Experts of a small language model: 1624M tokens.
Below are experts of layer 3 (counted from 0) of a mixture-of-experts language model. Rows are named router (the router's row for the expert) and show model dimensions 64-95. Each number is 128 + 24 x the weight over its row's rms, rounded and kept within 0 to 255.
Before each expert's rows: a language model's description of what the expert responds to; "mostly gets" lists some tokens that are sent to it at least half of the time. This comes from a sample of Wikipedia text that the model never trained on.

# expert 44
It responds to: Mixed inner syllables
mostly gets: " Maria", " co", "cle", " Ce", " degree", " medal"
router [101 131 135 122 107  90 103 117 103 140 114 122  91 159 130 138 103 128 128 126 165 160 106  88 131 112 124 125 140 140 120 151]

# expert 61
It responds to: Word-initial stem pieces
mostly gets: " comp", " gold", " imp", " consist", " capital", " central"
router [136 110 163 119 168 120 132 106 111 109 159 142 116 149 181 193 135 121 128 129 145 178 110 122 141 137 100 103 135 114 109 144]

# expert 17
It responds to: Function words, dashes
mostly gets: " $\\", " northwest", " UTC", " northeast", " the", " San"
router [115 103 173  84 112  99 114 117  94 124 158 111 110 159 146 147  97 114 103 178 172 155  99 120 149  88 143  98 123 104 149 115]

# expert 46
It responds to: Stats table cells
mostly gets: " −", " GF", " Main", "first", " (#", "formerly"
router [133  92 174  73 136  65 122  94  92 134 129  99 149 165 189 134  73 135 109 141 133 140 109  94 141 107 107  90 105  90 130 125]

# expert 28
It responds to: Table and infobox headers
mostly gets: " Coordinates", "|---|---|---|", " Opponent", " Spouse", " BRA", " SWE"
router [113 122 155 121 140 107 137 142 123 120 153 104 169 151 158 173 112 108 156 128 139 135 100 126 156 118 108  82 116 122 177 129]

# expert 58
It responds to: Capital-letter codes
mostly gets: "N", "K", "Z", "X", "SA", "T"
router [116 100 151 116 134 124 131 110 119 144 135  78 145 136 145 144  88  86 109 159 121 148  97 122 157 100  92 117 121 127 148 146]

# expert 53
It responds to: Calendar dates
mostly gets: " July", " June", " April", " August", " October", " September"
router [131  99 148  90 146 111 111  97 127 135 132  76 155 164 162 163 109 119 132 183 160 147 109 110 165 128 108 100 137 102 133 141]

# expert 15
It responds to: Of after part-words
mostly gets: "occupied", "spite", " held", "Despite", " denied"
router [120 114 134 115 120 142 114 116 127 101 143  88 100  97 154 174 122 110 115 182 176 167 142  85 149 105 121  98 144 107 135 139]

# expert 21
It responds to: Word-middle fragments
mostly gets: " #", "ploy", "habi", " latter", "erie", " graduating"
router [137 102 139 101 148 128 114  95 105 140 154 106 125 149 159 177 146  94 116 123 127 154  99 120 164 119  59 103 129  93 121 177]

# expert 57
It responds to: Demographic and election tables
mostly gets: " those", " ±%", " sentence", " Turnout", " According", " These"
router [115 105 179  71 154 117  88  99 122 162 138  98 133 151 139 157 116  99  84 174 139 141 137  99 130  93 115  78 158 102 134 167]

# expert 56
It responds to: Middle East, Slavic names
mostly gets: " Iran", " Israel", " Syria", " Pakistan", " Islamic", " Uganda"
router [111  97 139 124 143 114 132 109 132 109 156 138 115 142 116 146 133 107 137 121 150 125 106 105 138 108 117 105 167 144 140 118]

# expert 10
It responds to: Name-final pieces
mostly gets: " Brown", " Kong", " Motorsport", "}$", " Beijing", "CHN"
router [118 104 183 125 116 126 137 130  69 137 157  78 148 169 162  86  60 102 102 176 181 157 111 108 136 122 133  94 166  99 135 140]

# expert 5
It responds to: Slavic/Asian names, infobox fields
mostly gets: " Communist", "Population", " Soviet", " Russia", " Moscow", " Elevation"
router [105 113 147 138 142 125 111 128 130 117 164 128  95 147 127 116  89 107  90 113 187 154 129 100 116 113 122  65 150 124 150 135]

# expert 43
It responds to: Fiction and media titles
mostly gets: " Episode", " Your", " Actor", " planet", " Role", " Power"
router [121 124 131 119 154 111 116 124 121 115 134 108 128  98 131 133  96  72 107 136 171 178 128 115 128 108 123 103 153 112 152 142]

# expert 9
It responds to: Surname and place-name endings
mostly gets: "ović", "child", " Singh", "dorf", " Insecta", "enberg"
router [132 129 166 115 139  90 118 124 110 151 134 106 123 152 148 117 109 102  86 154 184 165 118  87 141 103 112 110 133 142 129 142]

# expert 27
It responds to: Reporting and action verbs
mostly gets: " received", " appointed", " continued", " returned", " remained", " died"
router [119 111 169 120 151 114 107 110 130  97 141 133 157 129 134 154 114 124 124 176 167 180 119  90 134 101 101  92 138 143 125 167]

# expert 30
It responds to: English names, party, places
mostly gets: " Brown", " Republican", " Louis", " Cemetery", "Billboard", " Lieutenant"
router [111 119 169 117 107 107 142 113 104 140 139 104 165 144 123 115  75  82 108 169 175 143 136 134 137 143  99 137 129 108 144 165]

# expert 0
It responds to: Name pieces, chemistry codes
mostly gets: " Tar", " code", " value", " Dave", " Des", " Indiana"
router [123 122 151 138 121 100  99 120 114 146 144 125 131 134 158 138 128  89 126 131 134 143 111  78 147 123 111  95 124 125 179 151]

# expert 1
It responds to: Digits and mid-word pieces
mostly gets: "See", " UTC", " Subord", " Sub", "^{[", " Sav"
router [110  69 169  96 154 107  91  91 132 128 170 119 135 144 108 176 121 119 100 154 172 134 134 121 199  92 124 122 143 135 133 139]

# expert 31
It responds to: Suffix pieces and prepositions
mostly gets: "uction", "cular", " upon", "ges", "use", " Notes"
router [129 107 171 109 155 127 133 131 102 123 150  82  98 158 123 135 127 116 118 122 153 118  75 101 139 119 128 114 124  90 130 158]

# expert 18
It responds to: Mid-word letter pieces
mostly gets: " Bou", " Ve", " etc", " winter", "è", " well"
router [121 100 140 118 153 126 101  84  96 124 159 106 141 143 125 150 134 102 118 123 138  99 100 107 154 113 127 140 139 109 125 168]

# expert 49
It responds to: Structural punctuation and pipes
mostly gets: ");", " ==", "\".", ").", "”", "}{"
router [134  82 167 138 134  77 110 133  91  95 146 109 123 114 136 131  86 116 161 159 143 161 118  78 140 120  74 133 115  72 163 137]

# expert 3
It responds to: Royal and dynastic names
mostly gets: " ibn", "″", " Empire", "II", " III", " McG"
router [ 81 119 141 162 146 114  96  88 109 150 132 115 147 136 122 132 119  78 128 130 127 141  95  94 149 114 127 117 139 127 126 119]

# expert 39
It responds to: Section heading nouns
mostly gets: " career", " research", " history", " information", " appearance", " performance"
router [144  76 133 110 128 112 120 119 139 136 159 106 124 112 177 128 122 117  98 165 172 126 151 110 173  88  87  99 103 138 137 158]

# expert 59
It responds to: Infobox labels, action verbs
mostly gets: " Animali", " Species", " Follow", " descend", " surviv", " escape"
router [122 109 146 120 128 114 117  88 103  97 144 128 154 128 156 128 104 115 138 113 147 139 131 124 146  98  82 121  96 140 143 142]

# expert 34
It responds to: Articles and spaces
mostly gets: "An", " national", " domestic", "^{", " Ab", " unit"
router [105 103 159  88 156 102 106 125 145 107 144 128 115 127 116 159 118 110 126 113 145 136 118 122 162 100 125  92 172 147 144 101]

# expert 52
It responds to: Time and comparison words
mostly gets: " either", " minutes", " ago", " before", " than", " longer"
router [ 88 125 147  80 147  52  97 128 113 114 163 131 146 111 171 135  90 112 142 177 181 147  97 118 147  91  96 116 131 133 150 140]

# expert 8
It responds to: Name and word fragments
mostly gets: " Atlanta", " Opponent", " Ry", " tree", "dr", "dri"
router [117 109 140 110 148 116  96 108  97  98 130 104 117  94 177 178 128  93  80 169 151 147 127  87 172  81 121 118 148 134 149 175]

# expert 38
It responds to: Place and surname endings
mostly gets: "dorf", "bor", " Lanka", "sson", "Follow", " If"
router [107 103 162 151 154 128 124 108 112 168 117 110 143 127 122 132 112  84 143 146 137 175 114 102 158  86  97 118 171 143 119 129]

# expert 33
It responds to: Digits in numbers
mostly gets: " Thailand", " Australia", " Program", " Research", " Jenn", "}$"
router [120  91 141 120 134 117 130 129 101 126 140  88 138 120 122 149  83 133 139 164 194 170 119 108 149  81 106 107 128 127 175 135]

# expert 16
It responds to: Roles and titles
mostly gets: " appointed", " led", " subject", " chairman", " Fellow", " Mason"
router [125  98 132 110 147 105 127  86  88 128 152 107 128 171 137 132 153 112 114 131 155 117 101 117 137 120 127 125 121 147 101 134]

# expert 24
It responds to: Nouns after articles
mostly gets: " building", " ship", " Championships", " aircraft", " Battalion", " song"
router [123 123 180  99 141 126 120 105 122 124 140 139 134 125 146 125 127 125 143 125 125 125 105  78 148 120  80 109 128 110 156 187]

# expert 13
It responds to: Place-name pieces
mostly gets: " Carolina", " Uganda", " Massachusetts", " Representatives", " York", " India"
router [103  72 161  96 121 114 127  88  76 140 162  83 125 141 112 117  90 127  97 133 170 145 104  96 152 124 123 144 120 158 166 128]

# expert 14
It responds to: Common English adjectives
mostly gets: " free", " early", " political", " open", " public", " short"
router [ 90  95 134  94 137 115  97 119 123 113 171 105 143 109 152 172 119 139 113 119 174 141 122  84 175  95  92  94 144 137 143 147]

# expert 42
It responds to: Prose verbs and LaTeX
mostly gets: "mathb", " open", " meeting", " security", " UTC", " meet"
router [104 144 177  94 157 131 123 129 120 123 173 110 143 121 154 160 146 115 145 133 130 158  94 129 184  85  93 125 125 136 163 185]

# expert 35
It responds to: Latinate word middles
mostly gets: " Tu", " Latin", " receptor", " related", "ces", "ficial"
router [110 107 181 138 137 102 108 100 133 124 153 139 127 143 141 161 132 126  98 124 121 124  93  97 146 120 107  96 122 151 124 142]

# expert 54
It responds to: Name pieces after Ri/Le
mostly gets: " Her", " Ford", " together", " Chevrolet", " Henry", " Harvard"
router [108 105 130 127 131 120 135  99  83  98 129 119 137 141 117 151  94  85 136 168 127 139 132 113 150 125 150 152 122 124 109 161]

# expert 51
It responds to: Main clause verbs
mostly gets: " been", " had", " made", " became", " has", " began"
router [118 127 181 116 180  89  85 124 117 112 119 105 159 129 167 133 108 129 125 169 173 193 122 129 147 112  77  99 135 106 159 169]

# expert 50
It responds to: Digits and name pieces
mostly gets: "While", " few", " CZE", " Chile", " Orleans", " Mexican"
router [136  91 126 103 157 112 128  99 102 137 127 104 101 136 145 131 124 128 149 146 141 136 118 129 151 138 126 129 136 140 137 164]

# expert 45
It responds to: The and name pieces
mostly gets: " Chevrolet", " other", " Eu", " such", " both", " Distribut"
router [139 124 152  88 121 110  86 131  61 123 157 110 134 146 154 163 106 107 138 147 126 160 121 124 154 107 128 124 138 123 141 151]

# expert 48
It responds to: Endings after f/mer/len
mostly gets: " coach", " supply", " Shan", " Yan", "etter", " Berg"
router [117 119 143  90 124 131 130  92 105  91 156 112 114 123 141 138 102 122  94 149 130 152 122 102 155  89  88 136 139  84 131 170]

# expert 23
It responds to: Quotation and opinion verbs
mostly gets: " said", " considered", " describ", " stated", " critic", " strong"
router [128 119 131 105 195 131 115 123 101 139 134 104 117 178 167 146 120  98 120 162 159 153 123  71 137  83  99  90 146 104 137 149]

# expert 20
It responds to: Non-English name endings
mostly gets: "ensis", "ović", "ić", "ง", "ashi", " Islands"
router [117  90 180 153 158 136 115 127 101 128 148 127 125 123 159 119 120  93 102 133 135 149 131 106 155 100 103  88 126 125 147 128]

# expert 62
It responds to: Elections and politics
mostly gets: " Liberal", " Conservative", " Republican", " federal", " Democrats", " mayor"
router [116  82 112 105 174 118 114  98  96 111 123 111 160 120 136 127 125 125 125 120 147 151  82 104 131 113 108 102 135 137 148 159]

# expert 25
It responds to: Place and genealogy text
mostly gets: " still", " daughter", " roof", " Phyl", " oldest", " chapel"
router [116 127 142 123 137  83 123 100  95 112 128 131 150 137 127 117 105 112 149 134 116 113 110 153 184 120 119 118 104 117 134 135]

# expert 37
It responds to: Sports and election stat tables
mostly gets: " They", " yards", " lb", " females", " they", " percent"
router [117  87 160  92 155  73  90 103  82 107 132 106 160 126 174 147 104 118 114 160 124 172 127  86 149 118  89  77 104  64 142 167]

# expert 19
It responds to: Table pipes and mid-word pieces
mostly gets: " love", " medal", " go", " watch", " live", " meet"
router [137 101 140  79 140 106  94 116 114 119 121 102 123  97 161 159 116 115 117 116 163 150 130 109 142 130  89 105 133 108 130 155]

# expert 11
It responds to: Foreign name suffixes
mostly gets: " Total", "и", "yan", "rg", "ić", "ç"
router [114 116 153 132 148 116 117 126 105 157 161  78  95 154 133 133 123 127  95 165 135 156  90 105 155  91 148  86 141 129 164 139]

# expert 41
It responds to: Table punctuation and numbers
mostly gets: "|---|", " geo", " (#", " TKO", " cultural", " exhibit"
router [141  53 153 100 137  73 128 105  85 128 125  90 157 103 158 153  97 121 105 145 148 124 105 103 156 134  89 105 136 116 138 146]

# expert 12
It responds to: Table headers and scores
mostly gets: " Animali", " Goals", " Albums", " Athens", " Candidate", " Notes"
router [133 102 160 113 142 100 112 125 140 149 153 115 153 145 140 119 120 120 108 133 127 134 114 110 136 106 114  87 163 113 152 156]

# expert 6
It responds to: Line and clause starts
mostly gets: " In", " Dur", "|---|---|---|", "Dur", " Pu", "According"
router [102 115 172 118 134 131 103 114 102  70 139 116 129 144 149 173  76 116 152 151 149 148 120 141 133 109 115  89 132  87 190 145]

# expert 2
It responds to: Mid-word syllable fragments
mostly gets: " cap", "cap", " Sc", " Cap", "ap", "pit"
router [109 126 139  99 146  86 136 101  96 127 165  99  94 113 132 164 115 121 137 145 191 153 129  72 164  95 101 142 122  96 170 140]

# expert 32
It responds to: Romance name fragments
mostly gets: " Marc", " Animali", " sit", "Tru", " you", " Hon"
router [115 110 141 120 149 129 105  90  91 153 145 112 120 124 134 138 118  72 121 143 141 138 105 115 163 139 131 148 127 107 118 154]

# expert 55
It responds to: Verb and word pieces
mostly gets: " consider", " got", " training", " Christmas", " rest", " withdrew"
router [135 114 168 112 121 117 127 130 131 135 162  97 128 124 132 140 117 143 101 154 185 130 104  87 134  96  85  50 162 108 147 141]

# expert 40
It responds to: Hispanic names, football tables
mostly gets: " FC", " Ser", " Cruz", " Spanish", "Á", "Portuguese"
router [115 103 156  98 152 142 121 110 112 139 139 112 136 146 156 111 115 133  83 136 132 155 108 129 142 120 103  68 157 129 154 135]

# expert 63
It responds to: English name fragments
mostly gets: " Michigan", " Penn", " Beck", " airport", "child", " Mann"
router [107 119 146 109 155 108 114 123 103 121 115 130 141 142 130 115 132  90 117 181 158 147 117 121 127 111  85 124 174 136 133 155]

# expert 22
It responds to: Reviews and reception
mostly gets: " cast", "Reception", "Cast", " review", " reception", " audience"
router [122 107 132  67 163 100  86 113 135 140 146  90 120  97 153 142 110  84 115 166 167 137 106 108 149  93 142  85 163  97 127 162]

# expert 36
It responds to: Word endings, list colons
mostly gets: "titled", "---|---|---|---|", "bass", "ensis", "ani", "rum"
router [123 115 125 143 164 123 116 115 136 102 151 140 116 138 126 132 136  81 134 154 165 137 103 125 158 124  96 105 131 132 143 147]

# expert 29
It responds to: Mid-word consonants in names
mostly gets: " Soviet", " Fe", " Ye", " Sta", " Fr", " Ste"
router [ 94 117 165 108 140 138 127  68 119 149 139 140 120 133 121 134 138  94 100 172 122 167 113 105 170 105 129 102 141 104 134 122]

# expert 47
It responds to: Section heading markers
mostly gets: "=", " ==", "==", "www", " operate", " ="
router [171 128 151  98 152 108  82 118 126 107 139  90 108 120 166 149 102 108  90 136 204 142 113 106 194  96 138  90 142 101 152 123]

# expert 60
It responds to: Pieces after L/W/apostrophe
mostly gets: " contract", "No", " Fo", " Released", "year", " Sub"
router [111 113 170 106 101  99  87 120 122 134 141  87 136 110 159 163  96 125  84 166 136 133 111 141 134 125  81 115 128 120 150 157]